config.toml
d_model = 320
d_shared_expert = 128
router_score = "softmax"
normalize_top_k = false
routed_scale = 1.0
balance_bias = false
init_std_router = 0.0221
lr_router = 0.000688
optimizer = "adamw"
beta1 = 0.9
batch_tokens = [65536, 131072, 262144]
seq_len = 1536
train_tokens = 1088000000
dataset = "wikipedia_en"
Below are experts of layer 3 (counted from 0) of a mixture-of-experts language model. Rows are named router (the router's row for the expert), up (a neuron's input weights, with its number) and show model dimensions 160-319. Each number is 500 + 40 x the weight over its row's rms, rounded and kept within 0 to 999. Numbers have three digits each.
After each expert's rows: a language model's description of what the expert responds to. This comes from a sample of Wikipedia text that the model never trained on.

# expert 62
router:439493453435435552537519414507508533471464510529443497467478435491477516484521418483385476434516476535496500486464454487453483453504512443490386474487485547535548508475581511487505520508391511456485485503544485512555460440547540521581463447514611551467457456507437515508503537445495472503528534472481535549497533514527434481523492447547486426492486521507452501539469480491495498523441490549495475486523495510542523477483525495463490466490477486471564490519509505467463490504448516
up3:486510465471483503539460531490474401521349457535491461534482558486513526526485539522519561549490539499493499506510560580523586498478533597536519543508450515501459494487508532503472467539497445499490522447490540429443546462425512586493620498526493511557503483480517501500535471571407451537507547520506477518497501451501489494486522491526498509496447479472494519533518430502493545480413476524517542563546500484529491491472525463490451557511408501477528532600569541491460496526545456
up4:513565517543578502460510525482519415537587501536488492487519488525557539488416487539588507461461517494493497460464492496437490546496498462514497476530447456485548478548472446493481471435489474535496555566518462547521508475543462506512495561501460532509508461504560447530512479529538450527469472501489479520486495439407466516545461476419459472542433464523535518500510523568515524484524486534531471541513542476573563486488477516596449563561464549448422524476564529492493530433492519
up5:534480463529637498530462486523494550544471472557545571496438546553500485494470487469532428535543569531517490488430514482522462619527468541548590449503547487558513557477441584501439515504488503496448546527569475513527517516420484497567502476499501599513506542482547503567482506509465492437518531511415554479449518443476458519506495511526458456488547488496559509479478476445539520513482506513496504492616488472552546442490521508509618556549465429500488512519495500511537476528437476
up6:427496520471471527499503493493535444462432451425482500564465474479505463467501505538502525609574410432531508491530488509492455521512479477489463500415424505529505488510561502489466451479454561480495512481494493526527526559496531510478543443498513482534550505470479453498460500436433473486456555586449485499465503563488477535520472435548537466463487496511476455490505580419540500483478522500548480511460534538598519462428473509534551441522531560454574455501464437542531430499515514
up7:408505579455474497564494507540571468452499570469542435461544515481509528450534509450497481489494509466479491579530448478478542493530535459502476515460530503444534590472490429471452477513514419602510560442435535475431486541502485506476528538514568477463499519497423492476488511488495525449525527540511458451516426518496479465482560493481494501474516497491532522471527514596584525469466471586498512539479572460549524460494542630448516481484498546475467506487514492465549463458492479
up8:479529493448485502482534478495537523476477506545554513610471506514496472439497510499536539451498572519495488494492574535481536464479501472479514482581474484503486479540536543521479516525522477461515467516508480534513486482415526550593478525514540475548532514463501468487508492502505387527481459412537483515507529509596504477517488482563482529558414560498447500469519511437416513540407486425470587469537557544449464492526522477548432518440490598590529464538482511489513538510554505
up9:456522466484483431475504461417513459505384537465455548553503464471483528465504499526448522555550480461489494519514511516424513444516462549564521554451385489504417519463490538497566449536548434485477439449459461446475472486481527530512527492483498521505452471429515448465510503536500571472449451522546462527546506539479472530501484450517503575447568538468482498506548502498471501479414551488597497455466569487451471559536517489552536410487568526600503452478502454516489503493504465
up10:567424461452585533548496479550468434516480514510484511485528492521496445571525472503478448528527527486541556470486477516479474462474546494483483474476516509421507490510498532541519512515455510476456506528509472486532439511479511391512531469456522528497518440600442492522560541503441552612581536471479552480464414498558477466524547520498509459555391474502515478603450413489435499535503491512459498489517439566557574545420503499551494552485513467500545486543421495449500428525502519
up11:540486511515436478507548488471549474501460424532482556499449427488493469528504488527469503465516496508492495452477481495687485479489444542472454516490563535559487436489500475495443502465496513495523533544471606513542544476469552505528487536522460390513460534570447505500551529462425441607475480460502463441522509495537503477474494520543509454549475471487514490533578475555520544478523475439523481520484482477434522507503504475567512567498538487526515526420550558445517561494445518
It responds to: Two-digit pieces of longer numbers in years, coordinates, ISBNs, model numbers and table figures, such as 19 in 1937, 11 in 115.

# expert 59
router:565484508561509444538473461514465468446568473532448442494531486575406570516563485512515470455527465502478487491493444500471494481509492523483436482489539487483476476486495531538529537539528505485533493557445538481538429536541466507497496481484422472480503422467432557455566559479528555504497476474491513528513473429508399538521522595502480489545484503490513564537497514564524559519500468421422496604509537554477528477457489531507491598459481538447454496421530549528489506477489536
up0:528477533528486449552390478471473524477518499504438435561546497522505511430533434470516474458517485469423498496484455466573475410551525521469520472514431549488447519548602487520490500445510546490476440523546594517521460474472551555516528488403548481482542438411473532450467561424504533523454483506474496537503500539578440495496484526470517447534444548492442481528469503537514481540549477509430488551518562521509567500513492505525527488542548481497470472502540524495458493407481544
up1:457506503499503488518493505463398509462470449541483461538506497567503511461506481479515505553495496469508545473454489512472480518468455542504453499530493463460478498495514584450545458484546442498432556506448553415481446470464572483484565553572503603487496521537438574541484503571474498527437508502498565518508520530484471439473488495511525537526514489478573508456457545548528474443439467484565494509469572479561531463421557498508497587505489482528459533540558532524433409519503472
up2:449498488508500519515423491502531520573474496447464460540512559513522566559514496473447475453498561483452495470495455547419474464538469489522496477467483514430503490472552482471463502457522487488494456472506421530451542485528450436502527526479468516456448465430496539547566509476517592477546500560490580497534479578558436488555542490495489513477520450493448568490548421481554455557451513474418505551480536478456551492493493428477586480489495515531466460441590483504441518520514510
up3:482446491531522515489449562506471456505441437549406427582439495499523505518475536576467562571517541499535516493549491547479512484424439561534462527469493490426452383450470543498430446505459446526471511489534521437467486462518494531527595526505460503459408550461537546534476444580494390486505513543515464530476480475499482448475549461549485474552552504518459553500513455609507541447501470513543470473472543475534478558536495504487482576526500530448427550533524547445355507476460470
up4:513495565543547506519486465415556472521509438529519427494469500505549524525481576555526453548430569541493423498499491524488540481529531482509552471531422484505441516462458429501496461526536428505436540506477413468533415565490424514484522558511459543452552471464596510494472463500528488533512472518503516542493500501455488546511501498441472491456559454466574542529442519475477552479457533496497482502544526441434485506514481478545479495553428539455399547493533411515523563499521481
up5:566499449502569521531533504503529551426461470505498542484517502555465565562528436462505372541539526523509508492508552517574492494442508441558555525517535463590529480478531575506438524549482554556489591494502469517496527520451512545581497556450487575515546516559462517524500520464447563487485466516446509418518460410483486520495516522498492479504547476508550489474518473503441505513531529503471445474551472480516544447537529546519555577490519482517510477487554520579525538493444477
up6:533499488504556495538427469545458539454481490451488533509430528551483522508520509503569500528574486485559480483515492551402451475498435481506542495494522449417475496468546521511460500482547568555500550500523424473498468518484561418514609509478439453487533527453490509479485542492507578517516509547522581461475434585461439507536511470555511477534498476512505522561480496548533491509486491435501547521447590529571565498434540506517545501454489529522516490423507476507523430483493527
up7:505546519438536545538544518551533532472506561523573451440546493498517483429491551450514469478501478475428534530525481463452491449472514477507490517433512545436519483457511496493479481524585488538465518531434493529485516504515527493535505506531487500508465521550416477485508515440464583474475486518478422529559503475498436481469528543500534462455511561546597430489537438580564497505527470485511438477484573539540502453509518571458469460474557503459465489473443498481502509505462489
up8:529529521500447462529455520482511492510478502530508569507476434530468484504521561572473542529509512490501582482572558475561571507532539571475469473530517538486465424485507520509454531548515531445530492469472478505511547478499567508576573552450482483546505464513415468517521527551494424473458473479559502507497572510555485426526520483499523478459395502508407479544540584460488505486501484445504491511477475506466474502516510452543570498462469527520536549535495532491480526528481523
It responds to: Commas, ampersands, and, et and table pipes separating names in company names, railway titles, credit lists and tables, e.g. Straus & Giroux.

# expert 31
router:568531513534532466513502511427481432536447484548531492477572493513546495439445500403484490532451454522564472471449488504443499464568550454415464517434456539474495470544478545502467491492523498463553510467509475512463522565558517482490422485523457462528439527438496531548547524473522527406567470480488448500486444464438522436482449548492467468542475444459502503464519546478526504513510572531401454493522452487412526445557540522457507437478462430485444524497510513543511479522480489
up0:456449519592557510574448451497504488472456546451495471510529441498472517470562433488487564482515521518447511449502495503480521437504511523529520535453550491503571483591492522517505452460502517474520492491511548466511520568496548524598426549442527457460551530426454489487485524462556467475452551530456513418476500565542481536528472500526505453560455509513501489507487543533465482512523430554541471562556525546507508470522504556528475513543485437461485469473526551520556464422545522
up1:531478469486479471559508554457370530431450398500440474495521517554498536507414492436532499504468434510518451436429519503470473502497487513429509500512516571482489449533456546517555495493467494505501564467505494450470440430495626498519525508527565543405507525518503642455525438587510487513451488518488489418459499516511488445499465521498488479525506535450559506461510577569583503390445502469532528476512539494481505490482550498460483490496429494473486538556546503536492453472559448
up2:499468578555465557510445453533509546498476564515504458548549553514522543544536476459465520430487612451461508468555388548437522615568475494510422488446487483449572479496518496536529515521496489436486494502462490511394572521544434476496518533493479564532509517438472493492514509500457549475513429521502514525530492561561465504549513484543477527505453462443491528451525467413540465522456472555465510542441478457461491508406473493480537422507490556538493450505609505433521511527441517
up3:531461465498540533538504595571504458472495422560456498518465495506560554520477508505569536498509511534500458496471520579492556484498467465505521586478440525488447472505496546472455470529530476532441504451492519487453547507490473559511609500532545537473436508526493518539496499504448434484531476513523485477467496443542508476447539508510501471542550558511471554507525441556487537446411543537520513500478511489539445534534512504442508572520440497452479518601481563486510509498434417
up4:497504565524594380488414579435518486536444419570465506505530483487525499525515493533573469520500538527479465468452428510447500559510512466551527476449510492413499474522500514515489437482496454503463516532482469499510439513548430510487570531567525523461457575481530516534494509533572492541441469538529503532521511499436496480539497564475466462502449482546552528495554523565460582487528524526527472529482488533501438477488480469503526493542441494494496511495535497520456513386545462
up5:562456466487596533464471458437510582486471464497516569433528552537552505562473479480475403518543544519479511504513547499540476475480542458561534509504532436500546537526400533545454438517518492474426521526527504538431527503438464529527457519468502568477542472463498477499453509428456517466510478535431446511528510458518451543545545547518516450488535499519531514536452493427525496490479541520488503457502482472553541421565500540439529537576476478513493453444530520504554542488495489
up6:492531542514512487497444503570465517517429493412548451485462492496596507489520512461511528583541496449527447477465496486506452525478472482514518541500482454459470443488507547488469526478582512510498532510507545507489566458526552472469522483461506417514542546510504524432418481445531529494507555576550536445453484535496495530535478518548534486478543499492549537521552521473521478463430553526506488445435613487565476460438503564509510409504499546508524496449470510494508483524505526
up7:485570564456538494522558518492494467451510555482554510450526487497484510400457521443499486510489506498513500597502434451521512463456521464550483426452485524459433536492525489458497556472507436486489511503480476464445477515499516528430489532521490492495517473504410510459479466438515525393481511555522475504538501505471505432505529528476525465485511529485534454472512469587528498427548520546496511513480548467483487531481487574470487462485541516486399512495479487460526505476539447
up8:468460529476442573473520465470521510437575510553524552642448497555546486474459475512558553513501589476474514500498530503544570503547502552411521505510517499494498507484480473518445519580500492417528514462562445551548456500478494570494542508517462500463572522478494450485461468535489459468500469501552454557508508518550523451495567477576528510513472517535463497524521530428474502511475489440472586509471482509443492500485462461538500499486430487541525481527518493472565545529505552
It responds to: Attribution verbs like stated, noted, compared, credited, According, plus numbers in sports league tables and score records.

# expert 40
router:519478441483570468506524450558491508456518515564522439502519501466488553526499486415495508480535501531491443548401527453445461520467494426524537452616558477483456582479566539513540548540552450547558480534475441529472477504411537466465546456519468465493538493536483472587579510494418544488504513513489507470553501531497452533500533548451480508596529507508498479437497537509530478529513535539440452533510506506472515446362451465502508495544525490491577443476502459523512436525531473
up0:543503513537523509503402454535527537482536507478432509553552488527504460488566455506501460504545482500444457473444508461461461460556506496522528479503509535585493498530542505519462468496455435553501457524447574467464521564533514502483525539503509483560560493476493465474473567444473504545501537517477530472514522575487492558514464480433538485511474561515431477513421546500488451533514466576497528500542492602516485516477542514567496466475497465462529477484566532548529456511546547
up1:451437547459497511562512563453404509477460462569530463494508520544518517436448527427516496572547469539437583500530548440464524539507453575604514511576484514548507507572511537506507488483520463496542542507472495512486416467467523454511532504596585529501488525513442581500464452553475534597496594547508516479556501509520496453450501533483522545523556448486597478439476523570529519501477510409560540485458484488458532491462524499478457486484464479519530510500554489534526470500572422
up2:500464531504442532463455423497535533500496496481535439490428567508463542522525429433491451466559535508460459503510456538425504576538522507554484500522454522508558489471571478516440517447528468405529449513517498474488555522519426480466555518522546589505498475462468527487493457507425548443543502441502509485565516535530383491517538480510529507418471468497514541489495454471473475575495549587464516495470529490439478538437459484557445433501477442480531432558528481505502476569452454
up3:451462503476463512523470512544436477513324515512517497554415436473525519512478587558596545515494573515494503479527556515499507509553497539480482596489454474469496460491542556495466520486449412505472456438541541440423516470465505559493554528544484524535481539518518519515508486554443447512522546487527533513467438483542553586453542548521526530531538442497518555503548406477436481439425486492471557507485467420511490512477572503465464491547467520511485514484519507470448558531504447
up4:476551541517602475489422535489483464484483420543513505522533563507521494501474493491600502455501578507445472524481509463456488573518503410566527460535441482494503528545515529501462509494515411576456515430510502471482502517458489585437591483499455523527489464500562459542511505547449466511517492507507512503549534452479479516504529480439491540529503469502616523441560518507546577516512526550578486556477515500469530484511443463473546537509432466495503476505528473506504534429507488
up5:502512438540572509515494469542484549511439455511544559494517555517535472544500503499494469513576488541457526460525508456515465526505516517545560497534526555613562562464478567537455485511483455537447554541521468540435576518454460509495502501484413566512560485486528467536475549473500509462551545501494512437558525432470457539524526471437489458505509479563554445468468529500539452511490545479455516438519477527512532446516518542517554513513467435513494445465535472482519526489462501
up6:482533471480504508466541496506442551493433532421488503426434475509512499527437495505544534550556432504511500474480521557516451533456515500522526499494507418459547438456563549470452537494509535454533512536594480524571528452497544528454544476487451479495540536484512482468527483515433534471549574467478565537468482525524446572494495484510518503497486520545435516558488582516509533519475549444510507501435594533580539496448492563500483444465582450533595523460477446537509500495462596
up7:484520540446502471563530559520572506483559493460551485453571507474505533416508482454524494484522456462510557599521419493479496429525507488588479495543543556469482567502507489462486469503514509536511552522445515453460535525473531476483504550477493476440503532511430511499527518445511526507517560508474381493502485475478471439486559469503534483480504520515560475479552476577538500482522555558448438519470567532516462457453548563485537463477504500483454517481435529518553437526499516
up8:493442491423438460439522485485447530449475531517553492613456542500499495487475582489516483475458563502500521441542540463525501531592483455524525550566495501465491527496518485518462537482494574501469489486515431532584450510430498516526453511457413489497491488506513495503475502519436470397476488496561437503529519544505471543491481496563546503487456475454518458482532532490424576481474548453490607468549487457435521525439516383492523527494519540518510461537539533468443467494507475
It responds to: Colons, list dashes, bullets and "the" in census, climate, traffic and infobox statistics, such as Total:, FY 2019:, Hispanic, UTC.

# expert 13
router:598526460443562525485491486435498522504485565473510564514489522524518487481490515522496536564429589520560560524589478488503459541472513371498556531494469494506565504465494539474511477432455541460501545522498495523489564426511451521448489494556471484497494487482528433458497493557603457536429492505436453534468475509530447521576489415506507497500530531528517463513473525505536516407440576488561507442469536461506459523545523440504521500504527478479485444457583569492489517473442555
up0:496511532546461507497448485541519530475566521509513514452549458469527541425580460507498454447559465529449544488517498476495450484462523535557549466500527564590525500535515474552479518515531486497426466501461600522521487511519531489517564540433520520548541456469503453527495595403517482484495478548501523464496572583474488547516450487424537448530497546527453467497514576482467536527535476518497437550545524533514557510498518498459514437504511403443508432499552522532516551465495522
up1:541460494451516471502461508392439492483455436518496476501498491604456534491533502439477551584451484535480521491481565476472478539544509464466447518488515554519484517535575584475513493440544463509478560527530450494457479483498562495455559542563661512510488539491492610467521443545551459481483517522492511437568519558554423477470428515505502518517501479413562497476534568518489507454497518435572510485472507444536530430492575499453428496485529522559434524548530449510525481489588495
up2:396546527473459591484462515522567527514486505500438445487531541526490517530533501417469458496541593457510512497507423598452496554490487455478494520421484480430544431463553493508463461499502557483459499481500476530451485505505456513475536488546443592483512502412460467522488423517509555493499473451465577488529506528485390506535556446549522546459433526496475511483515394470502513530450560573525541543500537493489494559422464474546512461487525486514503427509562469430538492516514515
up3:529500489477475548525464548563503438494450530513500537532489497459505500470444551544552528528451502525565480486545457526511539520487533501529494560530450517461509473472490546493435514528490467521502520484500521402466573509480509601508578537482484552515481500514520551511468529495453432524499500518506480510472506452534519475469513491501451567429538519520488551576532464566489548466484459537541497584538503424552445524529539540454512535538417545487526524506523569471372519512434423
up4:539540540485520518524474467430538456573538491584473520465493487513508570506447508547544443473445523531490506480512481541542506549544541467515564453490392475454528505541500543460506506449515457548505528563476411479513517446537470516467494540485489511500547504498557446465458535575480510499485436479555512603495577458402475475530469492441504545445525488464563581464457559552540522464501442527527478564533482515536467490525501506545533514598433576465499565443536528447508522479496505
up5:491516512509572549474528504475577539471444469495502572543445495525518572572469469471554384556508549520449519498533604460554503495459519436559535512523496460487546518505486507473466499485491507522482577549517524532472526482428482506538467497495485526522553595581529474535501494466505481404527473532447490484540502441487488556515507484444464552483476520493511507494543498515541545459502513527483560466532455516547529433556491572505546466553529478572441456515500502487483512499440451
up6:414499455493534503491451482511464540544438509419570533508525510519506504511446500469541507569574448484528490448433483539460494572475467499542501568508495519489520514485595487489491482501519556474528523524538490518502510480455563485461548494499476504537534490496504524431467543493541525508526574508494519422511402580511535504546497480567514453483498497510497515508566521465492503516463550488527505502396594497614474496471511523433522499501466494507571512457476421495501442539473519
up7:496510471433508489552555539551568494497451529505542466460539493473537528468530527505479501512471511520491538559499412488467470501483512465539473547446543505467505481473488453463440465518499492554523544501440468458421476518465505517476517564498478493487497524549459455553537549503535585511484533514487464526581531543494439495511548444481522503487476558544482558472525502549578469448541531575464492515522538502569513543484507567505536505532524553532496562443461497502487506568463490
up8:499476513507450528486485473464546571457490478514544493591441511592490519494499464541519508483465571527466488484497533558532529482528514492458575482566461474529533524483474491515424541569511508481539477424531469507511460456469514526505538490552453508506505520493487503524504513549515474477500456521558470477453472486571488534527595495525485485492471482541424487512514504441422514526449476434494518456515504533462523485498508459535571564491465554519548439527516568463518465476485524
It responds to: Inner pieces of rare or foreign words, such as scientific names and non-English names, and common suffixes like ed, ing after short stems (al-le-ghaniensis, sc-and-als).

# expert 7
router:504498520562545517549453476510465545589469514529518474562482499480498517474465584529448545483503522543477455497485528520516549463489531525491544517542538527515500566478528554531540542529502499507472484520568498517515472441535530477499453559521516463466444511399503516492520516490523405473444520444478458543520618565566537456517463511466455449457533464519476522481538472486533462512478468486507484457554554464497464520575525439469471541475493532481481531500580465468355563498489464
up0:510493471510440517510456487513575592504504484484447483549536441479503442470567436505512544537459436524443576469476506497482514504546494547512454518485536534485514509522508449513500536496475504524447418520501556484594547504508494533558471525461538534579525416442493450574466550416470500513434499498512473465524499546585452487520475513470523452571451578548437478445490555493488462587540441531447509529535509569462550493475520521484467496554470466519532475491518484560536496472510551
up1:486526584438535474560457575435391542465485440529502499489535575556491487506445475499513558534512489546519515449507555546464561548519478559534514469484570516512477518507432511497506468501544481525493496462546434514524442451480537447573554531589605513424570531472495559494497470535535499516521552512530426438537533575487508458440470484511559530450559500497633501492553565548517470428455542393572547506524582498529479551490545411450497527478461486515483534522544512534495522480565459
up2:449512558476466590505463521519461563491478480502438430532485523511522574607453461392500436476529608497491492418534411550479509536485522510526476486509494452437535467464506506503470492497524510516510489503541485495463532490539479503522520492540455562420425479502493502542489494477501565502476462510509543524478479566580488526526499420502509585432430441513502524495515477496491475533422466527470537553506480500494456545433511457515550456444467479517555473473536506446470482518485502
up3:520481543509543484521491581488451482509455462535474494511496516475489543568442501562571529536459483537479505525533478596497476514507504530477498565486449533497425463494497553506454443581476420526483478533506508408424537507481483534572599544553424481522499490510481524513506502578507458513548489538510480546430560511491561536462497501501486472509494470519541544522481492548456516490395486476504511522554505433527463511520490536462518530488414521483505510496538568486449540501477448
up4:467474532451513440500440509508535483573512456524502532501525510529533468458507447569572515465500497513532484504445510431526445586569534452505497462479470465454527514517556425510563502456502477443469494526514473496470504502509452482439592515530494512457505494478541508523525493538563474492465457500530504510538534523508439500490434564460518463455501426468535504454506482533483552466538563540512478569472526572519495487475459504580463501595467523497515490464554485507494506478522535
up5:494475459538559511553495491480544602513464452445479507403495524566535485536455514443472423561528570514501559451511484527524485540463427506530584429507497500545563549485444521500448562514451516501484489552574558530513523491489469540540521451505499573447531442510471488556449529492437504468507465535441453467525500439495511501524514442488495439436555483499527473533424486440501501468489559533459500483569469457561560442548527532489534533548541478484485447512521483476517459469466472
up6:412473535542496486442435494585500542506469515513534495560475503501553459449555535504487537522511474450503467503455511493470477507501474547493555551500525478462505542534615461477448538515463485501492459531520526566484517515499542493458526523473450504546563481473457510422496530485564515558487485538538528477499455508533470526461461495545534475464470471503513496516527538467528474527486480510510491516431577555520504443440545514509494421509552548445543461463533456567511417509461519
up7:508517571425506460570479486493484529473542520488552470421530491499527494448534495445460504448523494476515520574540477512445484513467513525483385503464498585448501507456506521494454502489499510475505555452450511451464501577563505503511488585503465481496464544504340511487486560438528576487441518566498526506570519518438468454492493513489516459484510514494538486518484447514543474532483501528414472486518584475550485464548535570452453480471512442486446543472503507440535463495466474
up8:479498508470471555492478463442533532460503488536470538575482514536480467466439540523540494492496544495534535494540530546567547494476532477408513542526494501526503473493505446481433488488490502464514480485543459486519514474494470492490548526538494530566494539461463491482503454517506445479492480464580462517491553512584500498487458534553563525497454511541462484479524528433436546511453483393484526487489526467490482516510521447576539521466498503513450490521500498456461470469509506
It responds to: Plural s after Act, Trust or Department in legal and statute text, plus table pipes, the, possessive 's, and Class, Route, Order.

# expert 33
router:442517521453476501516479526482482487535467490489485514525445514530502471492582528544528526513567527449538518442464453519461497498509470461501491497530430432430528519444511477558523448502485481443575501463528469563500521474515496480452534522469492569459592416437489457573464460550484482515435464593516513460459507571572463542525507461496547460545508554483473522505449548466555449466526548567498477484431448503504435567587501435513594502499587467457495499475526477562496481501442506
up3:492522496533506541527563554553507496522402503531448504565491504518546509498437556544556545529460512475511514508527501458504596520449433525516472511545501541487468408487596504496467461483485546476496504490494456432471539466480475566552578502541528509565464488492515461508526476574436440461513516499466480429438464465543515445470579473558453526468522526540418503534496479527499554478443524491510485503508533505561469572551555433432525534521427490523504519597469569450510458551442429
up4:519501512470569583479455538463546414478500475573462491503520469504471550527494454551554509451505517507449454493514485488475498608530486456499537475458480431496560509463480392566501490468547433494454552563471456518510511507512463515486553574484527513477537534484552457558488558492506510531431460492524492555522529442433475505541469472465483517554474498479528522480487479553528543491536504499582540554558462458510506518451439475581489534562497475511463516480541528481471481460524542
up5:504487494523574571464502480472531541468436412444495575472501527510511514512461467491538445555546558536506550485538570519564520533448481468530533516523507458530544512503451546464403514547462502494448583527522533539479578505499479511459459528477472573529524508510555516536454467472500479416505516545455511455518535343493443528515477486469488509494516506502581495546558457520497477495467518527486502470602463524526527464527555545515563542544509460510509486449591527480509536494447461
up6:411525497506515458474456460513492545464481453443522494473457531516563480487496563510522492582538402533523539473453523539515496530519496493512512554532477419485504451527569511514498502481548518517578513497545428513498531454421489433477518529463471464508518516451508536434496510481536505551469538550478534433488479527498498521548482504483563483446522506500538458544511539468567513543459516515530511489420525538573433469449517496540523547497517535534566525437487436493479420478481514
up7:491458547465517493606488507548511500474498542525540480461559459521500462427500464484496521533493474470481535570502414543466447522456433524528474567415487485499529474533513442466476461457501430478511503487401491499439529553470520474504454531480510554537506501492385451442524557487496529483498531539551471533552465518501462435493471480493516496505480440536520477512500507506564500440527492555558401494486527525528484490433461578437474455529503420464427525453404465544527481453494488
up8:458482546481464513505470501442505531491526509560507512589397485578485523477450528572493492477521550493496526516493581441561475488523524486524603519533525522501533509448493525500475510487462480529548528451542491484559481434457508494567523514566499487556477510469478543523536501558536383438507470535543519471476561466536479487557517452520529527480508509526421410499479549400464550542497504421435558527526511542500536537499527514521530488478461478474540475506504520460496459481535551
up9:466511458410439479482512492466469505488420557476436501556549470504495497524479460508486525573511516457488527509571497512447519490522522560479506505450452480499437484538489458491547447486536507524525478472450417492459490496458506459522524511472459495481509431436534469393552442540522537510467525540479477492549475481450427548491478523509520555488567530477469497536455436549553497489490506497594573473464469435514427573504504444531519480507530509581510569471467453548488489570464451
up10:524465527519522468517528461424480519453515573479534518471486456485452506544506515491455486535446605499540525468512419481512516454461558490467450512527499490429539413487485519545514470490462546423517420495496461508561491534476485394544466488421467493495544481568477469488517540521482539541522531457489539549516492541523515500517532466528519513569453494512494534616442459455486453445471457545502441455411417571591506563432527501556527561521538380481513543529459536481405505538446536
up11:550450506469510352451531568487454546449494504449463489500481460502480499499501461414515525477508439501506527496471480477568557475468482566491444463494543601516423475445539527507424439501502586484565545519462465428608483513488545465472481498534515550547444543505488520480518483535428543530475476536462552484459522520533506411523491468520463453591512440553517462450572533477524483469456497452480506527498523530450543537518530504519512510435575454476524463467493551551539521496483537
It responds to: Lowercase stem pieces right after a one-letter start, before endings like -ing or -ed, such as v-acc, emb-roid-ered, sp-lic-ing.

# expert 35
router:502548516432514515441534474421476554440553506528492488494539505512564492475537452564510347542518478511479521457553451461481511490492525559446513492507498563510514506510490437549533553518462527451501443494499437531532453551484474579502410577512449534546427499471521508476535546484513440458528553538564492502452448466465598455504446506489490473537497543488543471492555488509490542541524475476486494509526430456468492539485447467459510492459515453542458499511509519512470563545447483
up0:511503428544503486534404431537480546529581501508485506527614417450508476439551457536529480476522472461454567456492480455470465474526519557506485475471434519545497527565518470522535502437527542490465422510525495556525554547507499485516514465449585495522530488452493474467425536444503452467501508543498519471490527537509528479513494495447545447569449518526470499474485505523475486518552442601422448517535495567498596485536529571491444451552508443526554509459508448530557541472515575
up1:465460536399503457530530567463399519424501413472456470490505518530490543495446482512482502545479458549452555499560564507545493545524481511436481473517516584466411491547524531482534504484500500516521500537484531469456468458443584461469495514550612520474493513501481549488512465552514480554495551514562514456529512499534504495487486506576548558514533512471578481439490556584549503481463461413567527533459510447600503507430553520504503508509484455552535550569531519516510440513524493
up2:419545518452461546462488498480524517571503448523478424576519502518497528569499464555427480431532539467463519460470435540448551529515489524617506516463454450500499462501552467436479448487495446465446486522468492514444533528506431457482535496545539546493487484426480491525526474462436561495493424488545540492513493550509435505550565431458541453487502459511509517500556442438515485548461497506405556524444445529510522505425497407533467496481487522527552480497550437453503502580519497
up3:509500552473558530512482557495467469488471532536508500543447484493555503533436596572548459474460526446490489489523501521534573517462465527500529584513418514444410424502503575534430425536511487500474570435512532415424557465501492544530603500545498497542462501531511429499502422538487465536528509518506462483512511459542574494515536484537482537427434499416533536593541441546546503466458476522544514467480511489481410515488510450463484503511452505467435485584517510515393497552465475
up4:485531505508527499463482558497577466534550501553489470483524506514532584527496462520514486483566564491537507464491542513501555509592539482487566486523493487479566549531447423548484452399553513537519503510546482496586534502548507484486529547561467474480544515442545510521488520510559456522460493525528545506493519439444411506535440472477474485522508439514542516495540539489532513471532515489505544551581503521598542465482467485563494494579458537505489523453541543516512544435460497
up5:562490496485521496505508520481527555453472466493464557500471516547553541546471516441444422530526525490450527495566519540511458516480489532578550495549456460535557557430469551499425482521458514546465544506496501508454577471481469516527509502461457554512556506499502474540498495466468501513549505502443508413524513461533394551541483498444508474449544502535546497554526441473503503505482532492497469484587469513555488418563520460467549547488474460503543459454567549482493548529428533
up6:426519527476532471479456469538438511450469442460562500510453431535566524479484498458559452496597451495494469462469465521478532533474481472503503523488515506547499516502539504528451537525512573483532531460536487525544483508448511488451565525464517510516504481471485496478476527497562493430545533511582546399465426548463541504522470488523557443401465445555530433583477445499531492484450500522532472481378570525534558551414468515447490448450507513460507458484462482505487458534449499
up7:485505482443536471557552560528517521493497580500614483486560480465482491415470519429498479521485476458551493568542459484474433452532432526556503476481507453470513554494520479464504537485552487486537550441450493492449546545464540526460497575477462565518485494513389450453509504459573515471493528559497501490527523505473492466461561482462538565447542476453535489461467432538495497463489498534478528512497544514561439563438549566466572487479533450504430540530483516509491447496495471
up8:464487490495483528507514467439538533487510503537509565557474482556543443536479534547563448507479536508496492468524510525523462449478496472447502502582481549560469487501535454500464517514521456414461488572528485532516468439467469508551477459494526511515496476404499517537496478515459441499446451459532470517453538506542545475514516487558520521519452518519469525561525497428486569540494511433472525472511564438454511546473461435410549518470463506515520450583475516461511527508477491
It responds to: Digits and number pieces in tables, dates, bibliographies and counts, plus list-opening words like Some, One, Studies, e.g. 3 vols., 2005.